config.yaml
n_layer: 12
d_model: 192
n_experts: 128
experts_per_token: 4
d_expert: 32
d_shared_expert: 64
activation: "squared_reglu"
moe_layers: [0, 1, 2, 3, 4, 5, 6, 7, 8, 9, 10, 11]
router_score: "softmax"
normalize_top_k: true
routed_scale: 2.0
balance_loss: 0.00619
balance_bias: false
router_z_loss: 0.001
router_bias: true
init_std_router: 0.0252
lr_router: 0.000883
n_head: 3
n_kv_head: 1
head_dim: 64
vocab_size: 4096
norm: "rmsnorm"
norm_place: "pre"
norm_eps: 1e-05
positions: "rope"
rope_base: 38700.0
rope_fraction: 1.0
qk_norm: false
attn_scale: 0.125
tie_embeddings: true
parallel_block: false
init: "uniform"
init_std_qkv: 0.0274
init_std_o: 0.0274
init_std_up: 0.0274
init_std_down: 0.0137
optimizer: "muon_variant"
lr: 0.00852
lr_mult_o: 1.63
lr_mult_down: 1.5
beta1: 0.9
lr_head: 0.0192
grad_clip: 1.0
warmup_steps: 200
schedule: "wsd"
decay_fraction: 0.723
decay_shape: "linear"
final_lr_fraction: 0.1
batch_tokens: 262144
seq_len: 512
doc_mask: true
train_tokens: 815100000
steps: 3110
dataset: "wikipedia_en"
Below are experts of layer 5 (counted from 0) of a mixture-of-experts language model. Rows are named gate (a neuron's input weights, with its number), up (a neuron's input weights, with its number) and show model dimensions 0-191. Each number is 128 + 24 x the weight over its row's rms, rounded and kept within 0 to 255. Numbers have three digits each.
Before each expert's rows: "comes after" lists some tokens at least twice as common just before its tokens as in all text. This comes from a sample of Wikipedia text that the model never trained on. Tokens count by the router's weight.

# expert 18
comes after: " |", ".", ")", ").", "\"", " ="
gate0:167145135114130137168092156147145091096099076182130135161132109133128132134132126134118091158123125145126093137146164145166117097129082125176181089137146171117131120150105165132144112137190131141129108155092110107119116124054153088126206161123122134145107138122120123099117104106122125072099147141143129136100146107150127136118132169109131109120141050119156123131170152134114122158125122165126140101134104134115104148174103134138158129107125132117109138091140104099157097101116112100114145099140122138110125134102155105127093135135147144145149111104127144135130129126165122102
up0:109134140122118133156138155131132161135141089131136117141155078084077136132099111125166097127126113158126133141129133137134124124107112147144109131105133106124148073161133106132143119080132086103173135152145128138152142137098138070089144147153116138146170139096117090120155117131104088105147111128156119142112119111132140118096151145170152150148142054107154170156130153128111127130133158136104109139135110122144134148153116138176146108106165144114106107126147110134122125128068089081089119162146119113156133171055133103121101122166091162132155142110098115171119126096148137147
gate1:125100099146118168120105133113143089093099110144110122100147096164110115120138118125166120132145081160150075123130105135086171099137124120111116132162130088115118133111118150104132132127136159095168125142146146130179139162108135131143115120095115117149112153126163053145045146145131162136113141092171117144113118119129136120100108122163131167135136101129130095123117133106145129124098126109159126129138163161151129113146141144153133100106097102056126137103152110110099146128130137171130119160185077119144131163122154111139111169135183100122116119141131110125144111147093134102
up1:117132159142191114122111118120107111135093150145117120119158151140166127125090113134131113151184148178133132170149139110148102108144119107160141159150165168153126103131064124123151102138116138115112167120180130125110127155136122128131143128137103128151106171144116111187079120160150149126117113105123140091143104045116123114147125119128138109132161124117128115125185122137127133108109115103168092129144113122111182137135157155127131066162120107158127135128133108140161147149141157130108134186117084127123084121145125091143095120087156101137158119107103131116105102141117127148
gate2:146132118086130155098125100102133110103118157181135106120146118067093147128143125124164103128113094149134117105177137154104096143108153149122097136172118130130119127131118118123134152120091121089159143119089141117125108119100121132107173083210117108104110133083118105124115102128121149104126119135122113168130096091160127143135140157107143120129171092120181101151114118107151124109150110118130185111125100160122105120129120166110173119097146146147128126090131123141149089133116128088114127149109100157164172070123096131127103125133153150128120101071140159154107133166125129124
up2:154098147163105125111140126123125109142161150124124103144063134160148113172136116118122121132132154140107091113114133115188098118127088138169112120107111105111126124110189150181100103149104133223109112129136124082152163142160155108137131118120119168123142124151120124146099120128103129176123130184171137117131171174165123100138113160057135146138143096139151116121145129120133167092121160108131138126134116113134147137106124114154092116149156093127102123104137136127155123125102113126115150138108148141154113118116153134129082147091160125129090115154099122133152153123147160158
gate3:092124119123131169153116145162115101098137106180145125123103170168096087142119098126159129101093122097122144127143153124111137168134122152132133089134151115115091143143107143101139097127103114122114142151163163123149124155103133093122103093134139130136120113105121125101167162123144106114114140069083111185127166119141176114140104136135111163158118139133175099125142116148121117145105107125114134155146154125099154127166111130137075155119091125159128088146122112079156138153139146120143164117118112138053134098117094082092136130076115115102159170132112142109135100119111115109
up3:129123111139134128148151122141147127150176114117148101130125150140145099134135152102150108128165160124125151148106145116128130143088173102126105140096125129130063144113104140162183172122136142109152100100120122114122106194137103133141094144123147127141131142130148093115104098150111148116104119095115116131161147115091125173114093150130098128198144151083136146154084105127110104161140145156126093144152114146103158147116099096111091108166101193114131153124124112132133121099136163109133165132150173166105137142145119133115147141139115110148074173098141109139082117117097150162
gate4:149104111150128147155137138144104107118158095155154106152111135119132138140142130165097124136187127120096113132151161134126126161142166112084143157191196103094137199144144108177127126155095101120136110114091120124140119077101116118130131113117131119148111082120092109142143169169156191137111124111143149101119124133121136133123118094167099169141118106129160127122128123104113141166093101144093122123131122172115106089132109090092109107132138146156131146139121140188108148115122153132132111163094130158095121147088115089143147149130130126100132115093150161122140132132135101106
up4:113152087126152102120157136180086109154110105182095105135092160122092183132116132159102134075123135117110117142144128107090098120132178144157156085113117161104114113126129135131143080134151149142153156133130117113157149146107136102157118114097138127131128101163083111097124112112143090129139150132131122159136082103094109130145151119116099159100088109110108118102136110155154135104123128120124158188112139096159127160135109133117122151172143132115091092119164123108119172103141127149139151140118111122122137177067138140093123107082106131121122117118147141109117135086084148159

# expert 64
comes after: "\n", "0", "|", " (", "==", " Total"
gate0:127102110143101155130105117133093080113122107149166112135118126144120134137089115137134096096122107126124120159136173099111116142122130128153183117089137140107120122176125150110133102170155131156176063163107126125159134126147124119138164119145151116163085087130119103103119095119108137122119130149059146138175103138118141135130118171110094158137150131160146146105159125153109098159133092127106126130119128110097120153134085095186106151121147146148087188112159139132131115153139165088156145107108143130161110114091172117149145156103161126138160107135123149161124090111118132115
up0:134144085134139123135112160112119160145156134107086113107150076089127080109084132133157153080109099151132161135172077129145125130091105120151133155106056113157157143111219113151125121102158114119165143138124146138125134120089097102145104139104130119127157152137113117082132149113087111149129140112164114139113134116133129121123147099123124143141138116116085174121130125108108143110111132111112113083128106111170135154121130140143143129152127117131181110133160144114107169152125120123096135146157116093153120139069119084160120128126110133113100146141151139141124139088188144142
gate1:121138090081119166116119151149124148107159112109112118127134154117133108099126175160131128174168111121111146162129126156126169114126138156179075108158077101128138145089124123142112166130123129087149128141162154112180107133120148159126162104139154120164108137103133103143069118143140139177123100154120109140114141149166115125120108118124138130142139119112106115154106125112112137173114125111139105113130159142091157120127186167163134155120120098067112179122133107113119104134112138152125097087152141108124140144103182144125139106108149065115144127125097094103153112148132111095
up1:116121095166154148134140170178112101116117124138140080137147163133124120112125145157149131140106117158150152140164064113120128104125159106139118106141131179075144144121127118112125127127132163112120121105169134156096108114117124151111169125196133123143071103115134145140095117135148139137112141129129137157096110094163161118164123106149118135108126121139163095144130100156130094118110121108142119153138159139122182137090119166110155115096123131185130149089111131106101091175123129181089164141130136143109122074081137104136130097106109107124149102117081081117117132119136121110
gate2:128118103132119120092084121141144096113113153131092089119115172113141147106139110112112094115116125137137121112145141145133098131168132187121107117123128064132101112142145141116112174114118131094118133108117156101128156131149143082138128063134095117122072124102144078123124133186123142144129149127163137146150129126162153107123129124130137097121139053167139123125134113097113120127144113084136121144156134121089091126164103157114143145076143119136121147085136162092122136100144108093127137104129124168130104126091131153089114118161177133137119084149143200168128137136134107132
up2:114130170176178144105158097126101134088160147140100138159117106152133100172131141098116128137130145139186125148112129093144116137103107092104138127102129106122093157156142148116084101097137168154120071119128122136131144162123119142118143099117118152097118174150151127153130067102146156124123126161145148134156144145155113116203127117100112086166104129163090140126114115131120145141167130137090103114163138112100142142112096136159117113074115108115123103097131114118176079132098119149124131138084140149112158151155144134152113161131117119112075143140142126132144132106129123091
gate3:103105108114097168152137166121116117091142147138126118139128131131139084115141160137108136145150148126158192091123145134150141125116132189112096129142171120157109164086166113151157146111131105065116160135132178169159139156141110110122158095122164106090140134127139129153106153146173149103136138085161119151136148092161128112145106141140121162163164144155131114114134165136108118138135131141136079132101091118112100104175177157134134126144115110156129103155126167109119157141082103105171119135098145128114146137117132137127138114098098105140156124134127115126110117134123106055
up3:154175104123116145126115105167093133114147161102127109123121133059134136127131123129155139121116117121097109165113134147103157159132163126121090106126089075093115130122127148134150147170113148143128125078165132141132119117114131125130077177115115170151153086155174114120125119185121127102133097150148110135120159103123156164136132167109104093153139176072128094144077156131115114162124151143152092143151176152079158120114158127127143120132102152124168112108165120148158132155113122156125112112162138162121133146148116130097131143133138122132130171141154123112137157106079110114
gate4:170092102161094149156155120156129118102155084100174128128146112130134128115156112119117096101162113150120125135113130116123107149156123145113196118114185118089144171129148134123158164152095128141157110172121153150148112113121157140128159104149109124129130134065108083119114109141087162139114123154135132136123112125123129157117121101100132165137146069131158142136132112089125155172141114141120125087123165111125121123154142124151143140154162120124113143136114154104094123124124081136121122144102080120127133075130137089094142158126179132058124104148082133136133114177139135108
up4:104135118096180159134091135106126140121117120117115123173121171140096103135096139126104132107125131155121132117105115125158117109115131178137095071130112129100109137114089121098130096132099149102094123130127089114185164085157124150112177118096118109114116124163137132112115114151131148109127097115133160165146111080139124083129103113087106181100117109139109128114154155164129157112128101134109176135154156183143107092146135142125148147140142121140153090137174154103103133093120133136145121124097133154162131131069132126145118132098124114153104115094134164102134145144097192098

# expert 95
comes after: ".", " |", ")", " information", "s", ")."
gate0:178130121113140127154122122099146077139111129166138125150163144101146149124119147126136118147133079122124140162156161134154083128091094128142153084085149155109104117117106168145130095120156101176159081142106132103129098142079146164147145167117150112095102123165094110122144104134114142085092137152147151141102128113131132117099155155143167124106163088152116114115130146089126142161145146111105097045100097173138119148147134142145135136117120122130124115140105117123151088122087125101146162141090108148107133141123122158125111144128144173146172153127138134116100107130160150153
up0:149118144137152152104123132092149114136169098139149126134205095127106108110087137110122125100133121154113112164149138146090114136119094170132127141090107138112099124159136085107126120129137089101145115116138135147163129101101116125165112181125123131141114154158113143120116112093100121147136115141157134162129081113100118081103156084178126133161159089137107134126104100097135086114127133086078103115111101127162177132126096131145132170148135124159188083142121126096101139132133132101117161110098083117100123143131113115119116156154123153181114132141174125108120144098151112126
gate1:117148120154132132165096132166115069138096136166130109142174135137117100115128148091143149164133110152141133095095116116096185073083123099145114126181148110140118113100108140140085103056094123099121086140157120102151105118102149141137069139104128135122124110124095130183135124138144129108138130130139132121108134153127121121150126134147109129093117114124091115139118178106148120163104204118082118102155137100120157097114156141126117135102124127085139126135123119106134136135107160156167146125112144116162122145146123162136128083085121110156117159138151145109133090149117125098
up1:101135120130191134208124177145096092135100132138137137129118136099105138138102086106135142134111160162158155138158150097133157110155142122147144129148125133147129130152116108109138099091123123125107120105164141082102157138136127168093165137162110150130103106089159099145110124097174170139143148104152157100148087109119128132132119135139142091150119126153121135137115134177150090087122104091152082111108134117121129136190122172107133078140133110144131148172115151108151124131142109123091175149106151155130118107082138117135134117123135148145087138116104149112150103131151170152
gate2:164142127148116120127118116117133175086111197127138149143152152128153151170109119150150116129114147135155120109137159150136152168155096134099093168132118114090124108116118114112082144103132141110172133105119174131133176109111126102129119060112051138140117130123131106128094107150119155091151142148134131111168128106167125121141126123149150117170134131118117096168110124125100163081168113162161081112150110142104140088139138128129153110086122133173110145113120129128119135156132151111127147167148083139144124142114121172127125115151137164126112085134117172154133097170100118146
up2:107131128147090125140148106142160132155143112153060122144084122193111122142092136149102142151133123122105048132132119111142128127115120133157177142119135101132187193112116133140115102140096114149124120145136170127121138171161132169137112121133104182127136152102118121155122113105123122147116148109155133120146152153159145149113142117062132161145099128129119145121137101146135149120138173137134169155146123098118155141112091134179129145082126134152134121103132120126186132105071096095111128117138156135161149151138149130122140153111123108088066148145146114137123114114143104116
gate3:106099088150133141163098144153134109127155111134131120159140108101144101125160121135132118142104109090115099124151166126127143126060158166097127096146157146128126117081142186112128119128167112115089106155165140159111131169155096173094121094101147124143136131140132136113136130091170107106067089121085139108138093090155111146120156121134126133146136117124130129077136157119089123135106135144090122156132117116136100120117144121144109145132111140114128092124112153161117120139122165164168136138166107119089151132186135106116121124136121108106152203114142107113140155164129151079
up3:141122109152156144137125160143086082127141129129123118162130088097135106140104152085153117130159109105076097142086139155103156158118165123135117156125113129108101079158080131159156117140150147136099136128117103157148132152106102092117067163138150115121127156151194112158141156167128138111150135170111119115119147132104119157165126158100140109109130171122130116120136180142122150142144141138125149155149149111146154154094137121140144159172115129106123160102136108124134158116104129144132127153176148166105112081146154133152150157096160087138101180125146131092121131123117144173
gate4:125153070147176101135144143124149139112129159141138098166153135107150124128119118143155110149138097154105167150148179113125107141151152165144139104166128100160088168113134122112107116127140102131114128145125115130093160113089084125113158107094122142135121148081102076108109146159160116121094114141142136129123133140102161192134160104126153151149151146114086139119140141115133152157150103139138154125132175144104100069118136124132103169117147073152152155091118125140092142114123127105094137147120112139146104125104162148129086106106192119104136108141099122158084102141114096128
up4:119157133127147123124103157108125147169133175166127137138142148138123143127120104157067146088064133154101162131130106128120121130122121141116113060104119155142129128124137161108124100102108166103112135146117103110160144132136080136107171123088144095121110091142176133138131145119123107146106142112151202154157085113104107128124171144139093127130106095127108140147126107149176151092118124140086138140157139108102104110151137162158150130167135155117098097115086154099151138099170123138111123142116186134153100130137129119157124145087086148111141112098128134162136153094130110129

# expert 76
comes after: " |", ",", " in", "|", ":", " January"
gate0:143119189125072118122113150125104146145129155136109129167131103119098159110145142111156091116116101105134134124145154157134075111097156141114130070138152136148087162092132176130143123154134137130105117155136140123120138141121121143158135126146124141129170180115134155151141131119130180125113145164148117167139137098161128099125102153125091157152133129147119160144131170121153088136149117127102152109139092167097071123053145117129115115134163152117090113131085133110164088146103152168164088112144097163123102159111160136130131145134129144130159138091130180130116128118110123150
up0:129144118122124121115124145082143159161151155146140122105178112070125135116111119145137109128078092146119144169181150132124107055111114132123120115129114101136129108126119098130135135132167103088152186155164147156139128146130131148103104096132126155100141159175080115077142119121178127109077139126111112147109104162078121138102169133107143116118143116143132192149121153101120141141126114132126122109069121105122132138136093125117116117140116154119101148138165141130132121139100135119087152135151105102145121154087130094083146136128099146102122142159135109147137139094171076123
gate1:106126139127164174118123161139128145131152155157128093158144121099131097120154141108144117187154069175106125153109148149119097125112113134114131120103125127113098093109145101122117106100132130120115088158151123113119118137102123151124124148071134129139141156134101110139046087106102142184165149123151116102134086115130098156145124154144123124135085150099085104132127140104115132153116186106123117090140112146087158132139178152099123109096093097123127126153083081105115090123117150125147130128144100128133150104123121115144121122131115077108100115113146108110133091172116130172
up1:109116110138144109127161130090087088102114133154130109141146153156149150146102141122160127108148119148130170155110091127133105105142107107157126098124160172136149076135156122138152099078093099111124138130161145114122112144134115135109140122161164157167068129158162084180123145139098157116144107118118153122151135079122147118115113145127124142127166103135124107165147104119127133129106089102151124110134118099109168145131106133136114080127113093132135146126136104091168097126141110150119160173127156139151129088129119123140093137082100098166077100144148133136119093176128068099
gate2:132158091144161090071110100082132155111116165141113060151134151103128167149107139142141102132106121123118115075158139150109129113127121153127106151116120105133135093120098126094136113114110151089173165136102103136111160125128119143118142076187126098129110157088110123131148124148151209083138132124162130156082083180139133124145134110152168132171156145122124101132126114142123172111141116148136117132148148116143142127152135120110131135086162131165142123110141149130126135134141105097131118118105102159099135110117136146111127127137174158126106083138154178162131110154116124153
up2:143171117129107125080133093128166104102151131132111113144061119132133088117130127110103106196144166120122114148149131118124113138104097152118149155115115082126125164118135125132113114151133131171131113121143090105136176119148113135109125097153101150126099185137138159130097097150153121150101153134114164161153167147160110136171141134076143149154105147115101157100139137129140189124149121120117158130173134148123165131143111124138108150097135118103148134121114128092140131143097068123107147104122118163155130126165134134134081127101160090134082161179135137125169125126159098134
gate3:100138111145168159116136117152115079107177092107135153129101168115114101097155130124122160104089106112122122159171102103123158156117135217121106135149119145117148103084137148131179143138113109157139146139149121150161120145185124103104113123121132128084091113155136126106153106154166123172127109091125146129117111117141118127123111134106096134136115150153132137090138181147080121170084128131112118099122114159104127111163166114138093150130130128130181107104130144152088109119130097111134108088144120109136144107132154103131120091091154120158176150130120101129116136157123160132
up3:153137096123126120126104127164147128107144120140122157132132128127144172163114117123143143091149117085053112117067141142097121166110173128092099105158109072127151129143127102149161158119160116115123119091106089111114139109128107135129132152133115124131146095134180085154110063177099112102123137139138116154128132103090145161156109147113110135117099151124193100120116165151128132150138138162123137118149141135122120115147112121126085139161095104123087084106163130103096138129124129175134128122153140179124148100135117103138089092136110120170138142095091121122140123102110104124
gate4:129135119172170144172110146137121133112134119137121106128096111133126152130153169129155121110145081125124114138081109117137114139154125104112122129161131107096140167116080088170138107141150103117132129155120153170148066147134140158127136132128102146124078187106158103152120101164152135118113106135117122156127157128124143178118118102156167152103166075110114126114113124083164130177137118113125108119090120162101118098157116089131165096157169107127139137125150142121130090130128117148123122136106117128107169093109108098134104107150192146096171126126131103137118183157129129102
up4:146115089119121157119120115108103133130140153097131123149151140137136134136122134135111140083085120140164130136160079144066107157169111151127143136133131111147127140121139189095116087170130164137149131099137151145179141100143097151168130127129117125118153109158120143133097124088147122121096121108136112182084085128101175125109136129120111158101089121117118124146126114160148175139108125132140167120160183121153121114113161140138114152155113126168107115131151178130078148109138156107174125131114117110115141156120135148143105145080099113113126135077081123165135089146108173139

# expert 60
comes after: "|", " |", " in", ":", " a", " the"
gate0:139120121127071113139151121100119064137112135161144112149114141131083178128113152138177111124128104124154120135137130134115068161096136132148155096131082146090134143117111139136165121167132158143158149109083089107127144153097101139134155111135083106146140135129139139129128109112088160072080139169114154142108124074164139145151169160154117121133113114151147066139142121134129116133142096176144157086125133128115130169095103130143173135097120135145104168125113150127131139109097146115115114155142102160119158123129162111141145159175113156088116141109102145140139146123129141143
up0:117103118119121122121158119091142118184155106156129156104136104134130113134087124112116138123110115157121102134171092132173112124113130133158117128086095085138114107145139138149141113079148107068173132150126149124128144153138155114101124107145104139158151164139113103130137123094092105158124072112120161167103111123116127149164155092096101131131165160111152177162138135145106124161086139146096096091082127112110109132083163131159150143123139105119113163137151118160093127163130124142127102123161116082170111127102115097144122122155081163106140133151115131128148133121160124183
gate1:115098118141142131120080139170125130109117100127129136159130134157172119095132086158100167135137086121162148108106112123127149108102152123183079139096122090146125123135155104146130161108091130088088111186118132143119124161154129201109140103131122105148119093141149139155113113126145124101120095127147110138116169135133140170139086154148131132107111126124114130115106091111171101160101156172094133143116121112117099132129141112169104134099134135140110170125133124078115136118132125145100089123127121136115193137137159124147157112103179082131123093107146146165129093103160097120
up1:078146172173147115128137157128162111112135151172121143116146099133165150160117134107136149085136144129139110130103103122119130150116177120171159066117158102099140124131118171127119132108088140118097162146109114105121141110151102177116075127155131134139132131089140109139107117127155125124153138101133146080162127113131095126129124146158111143117127097115154166140123098122102102122134118118177124100165130134115153137151127140142138119148164154111162145133141114122113122135125140121087171180059173152186091090109148089169126128118138113163120110114135082094133134135105130110
gate2:122156139162126111097101118125161141061121180103161096154137125114137158181146105129129140103130102127134164086185147153145149104158109176161095121151138130122110125096144129147123119122097166126121132146088138142091137114166121096129134100163117110099127155125139117151099113144174153106119145172129117141105137123107172118126123114143167109109130125130126065123096152105102161101161117149120141161148120135122132129131114165099149139092150123121170139088128123151105151152154082117152135087113126187113152130122130152117114120155166155156117119132094175135128103165108112154
up2:150135147099073144095151170108109106140133114114066107134083113129133070109137139108129087113121172122127088167168108152155142153118126161119124139117128111141132178109156131103108131143136158134117102107134131122142121141126116130087156128102129130116123128152147162129097132110130114145090184142135135189178133136129134127173155134103144127166088114182103103100119091134189134094158111143122116162130107153137162125148126157173103123115100119118156108153121100111169107105121125134117134114098131148114113157148134127137092125077115122130077161155098146161122164134142130130
gate3:077110124121159133173113164120164080115162131109128142131115109122161089158138160122137131121087106099130137120151138134157175132135152150128121126136180144135131109101137160160175082114118115112144135105108117133148143164137153126123127102123127117132146097147133140115181110141129135137149104134168143159134123102116107124144123110168111129141174176130141103128081152133088097135097143101175128145118146146111135108125153192080118078139098112072092091129109156087106118119102130109109138089141111171130158128102122069132133106126105111115151121081108115105135123156119105156
up3:179128138117143154139136110140114106107152140137116146089151139162109068085112149113130135130147103108115123120110137135133152134118146087144095177162145121101086125132114145122112118146188177137130135135143073155135156138127140126174111168188115178136134130139149081118143101138123127111096160142156127135081110157130140167147142139126150115123152185110174136137082128137068136151138137086134105127156157156124163145146148153120113147168098151146115157117155144099110108112131126097124110147170132131084123120128142131185128168139138138084111111150129117114139139108104113142
gate4:147155091134132133152151119136114142109123110129123131134126140122157128079164092144142109140152100152124160133127128110146134137167135144132106096171110114090169111107088138123125073127135118154154164149141128127156144115119103136157122128145106134139110192133102101122145164133148080114098093157152110145092131117097143155144111131137158143096142108135136128136158188104161162161145147152113134118137170140095122081127151145114125121145170136157124137098067166151139151064087124118118127139080067136106135149142094125116117129143125161139141075186152121139122126169123116120
up4:137165128132173116112116200107077113087124147137086079159118162109140102108109141154148106119088088116115165134128095104135163128139100152105098121114095130160128126140110126114140094120158137139123107143125122086153138103162106136122158136127093114140103137166130115150090141078139102165097131077115136128155128115082087136111156111149110131118074118122123163146151110162174119091144132168109160112123148120142136156170137126130126157171114109122143138155171145122126119106151108121154074135122166125164157135129143137172112108087128105118133147107119158112165147125136127128

# expert 49
comes after: " |", ";", ",", ":", " in", "|"
gate0:154126129159081126143116166154112121149115091144165146152145156098136124159105109147117152147144112142141154172129126129134072134146103149103119110160109171072121100120126130154171109157148139163132109116157160090130120092109152130136174116121156126103112106148152108094093113106129153089128168158150119110090147123151150177132139146165123140148133065143105124133165103150139105150132122161164101092104150128131116140108127115137134115122099084181091118110112158107134147168111124077135115151079139132084142161116147112116154176164128132133119111100139127133142146126138132167
up0:175136106141126115119103160117143133122134112148165140172160124115105134134102115129159171112115072188110106172138131115132078129129138145164147143142093095148120113120157059141106133100139116117139125120131097130140116129134124111114167114144133131123135137120117106119145121149105142092081144104138144157069096113147153131145151082121122128164123131123187165131155161103124108105112149159109140112105124155135152160136094146127149127128159114153149143104175147159116198168143110112134130147091159160165113150059133088117120143153161157147135134166119117131120110116156124126
gate1:115100122108112156150077136140140121097189084138190179091145134092142121152122113154089133146150154137097092158134137140090132100162121139141114156093149122154153096103118147179086133084130115135106113122141113116150104120135146146149107118116114131137161102127105124133108079087148112160110121151126135118160112160125126167107137137110134106109095145084138096144092122096070117155083166120131131120168124124113115121106129122112117134108096109104067170152111132109123159131151126142117118140123091125147167126136135105140140117123106099113144155070150115145161110149103120160
up1:116162111148176102153143138133127095106083107123169138116146154098177136148130149142155110127127144168138171127140140103151098113168106082109132136138112089127149111129125135117146087097118141100097126088107139131131138147133154163082149117122106126143090151100137077131123156141139153134066133103124126131145108089118137097113115146112129129091151120101164115166132098112158071115108107132153145151114134111136142146151146150137120067139150074157153176092115137133147109123166107172112149153157151139139139145132145102132101107106137143191092092107116130094109102130122129149
gate2:122159106120139124131100085099171149084111151135104111138136121078170149135072155140127127118108130129110117092193087133127152136136145161114099108126136127125141097123098132153112152118111152161166166109111117118134140101104106086108132084146132105162109157119131106164101112176133166126128137156165144178098123136162116124141110153141118132140142124123134107128122154120098159121142129131136122119141114099144152080154096132141167138097148114117124129106163126150123125194168113097137108142096129136146131108113122159125166141151164134144098097137113193153181147175137131172
up2:127171131092117114101116111148116141131127108139090123125062119143126137125121141098137102147155146105109129130115094127172134134092157132140149117145172119174127142094143116137129144117148143107146121086163111125141135127138143123126139108153080123116136152175152118186130078116133141150124082159156150172118166142182131140160120114063143127167110123141117164100188161094144148112135147112102106172145118103138163092116070118147160168108158149109137117124148108163118082155100109103142155145118154157124138143121118128123110151139156107154133133149124158152170112136149126102
gate3:106091106142162168180141156151128086117153126127113152130123115113163158113138131147148107134130115149134096152166126149172144155090170148093092117153143138141118130100091152148149104159177113101134083147145099137111146138124106133137157091110118100161120162106136108134154096121125096194128137100146120143083110095142137142105105110129101117141140133160079146140109171150126111135111138126123095113158088097126152083150160137138142105154104102149097094157102148112111160145132097112165138125098111154133138113149137106098131138090111083178112147146108114156132078147109135127
up3:150155164160178134154192137120124128091122144140114140131135166121132142136155138116156126104174111127122124125082125123193149144123155112101088137124111080124126150140111109086162147167159145097106116123113114095157179119156118115125099178126124133142124107169130094146117100141097146144128079101132149147119162095128149177116121157137135102099097139131151162129084114124120094175177152121123087107144160156120136121104131088131114111165103155138094126151134145110136129161137124121145128130103174190136109158122109135150127181089108107121108124143115135132145135134105130132
gate4:160125102135186116173111162138161096120156073135154134116090155093128104109144150145140164145133123112125116155154140104139133158172129140105164140156147123129133137136116146126109149121165119160141151140109095150148122173136114187089111148110110120133100170105077113101171148116132157138123112167149155136144102115090132150129139125122130160125125095127148092137140149137140139196113109173122125120132124184088085153136148114137130178110141114116144181139117144131156112101108070112131139119133139129131141116126116144123131133171171114120157103140103117101117158157181100147
up4:145173113145143138079114163133088145132114117115101109122136135081109142132108143158150123123088137124116164141095079135132100117145117146117115086146094122137136161156113162093146105129158171111151134131111104120124155142105130131130153090088080104116142109120136160113088104117118098148076143115143126148146099129098137141146107143098076153108115125114153110159107105158189148159167154160090099167157152128158112104129120161130156147143142124125120066148137121110080115085155121122134143158138131147143165133154106139147127098113102107103163170109133120147129150136133185138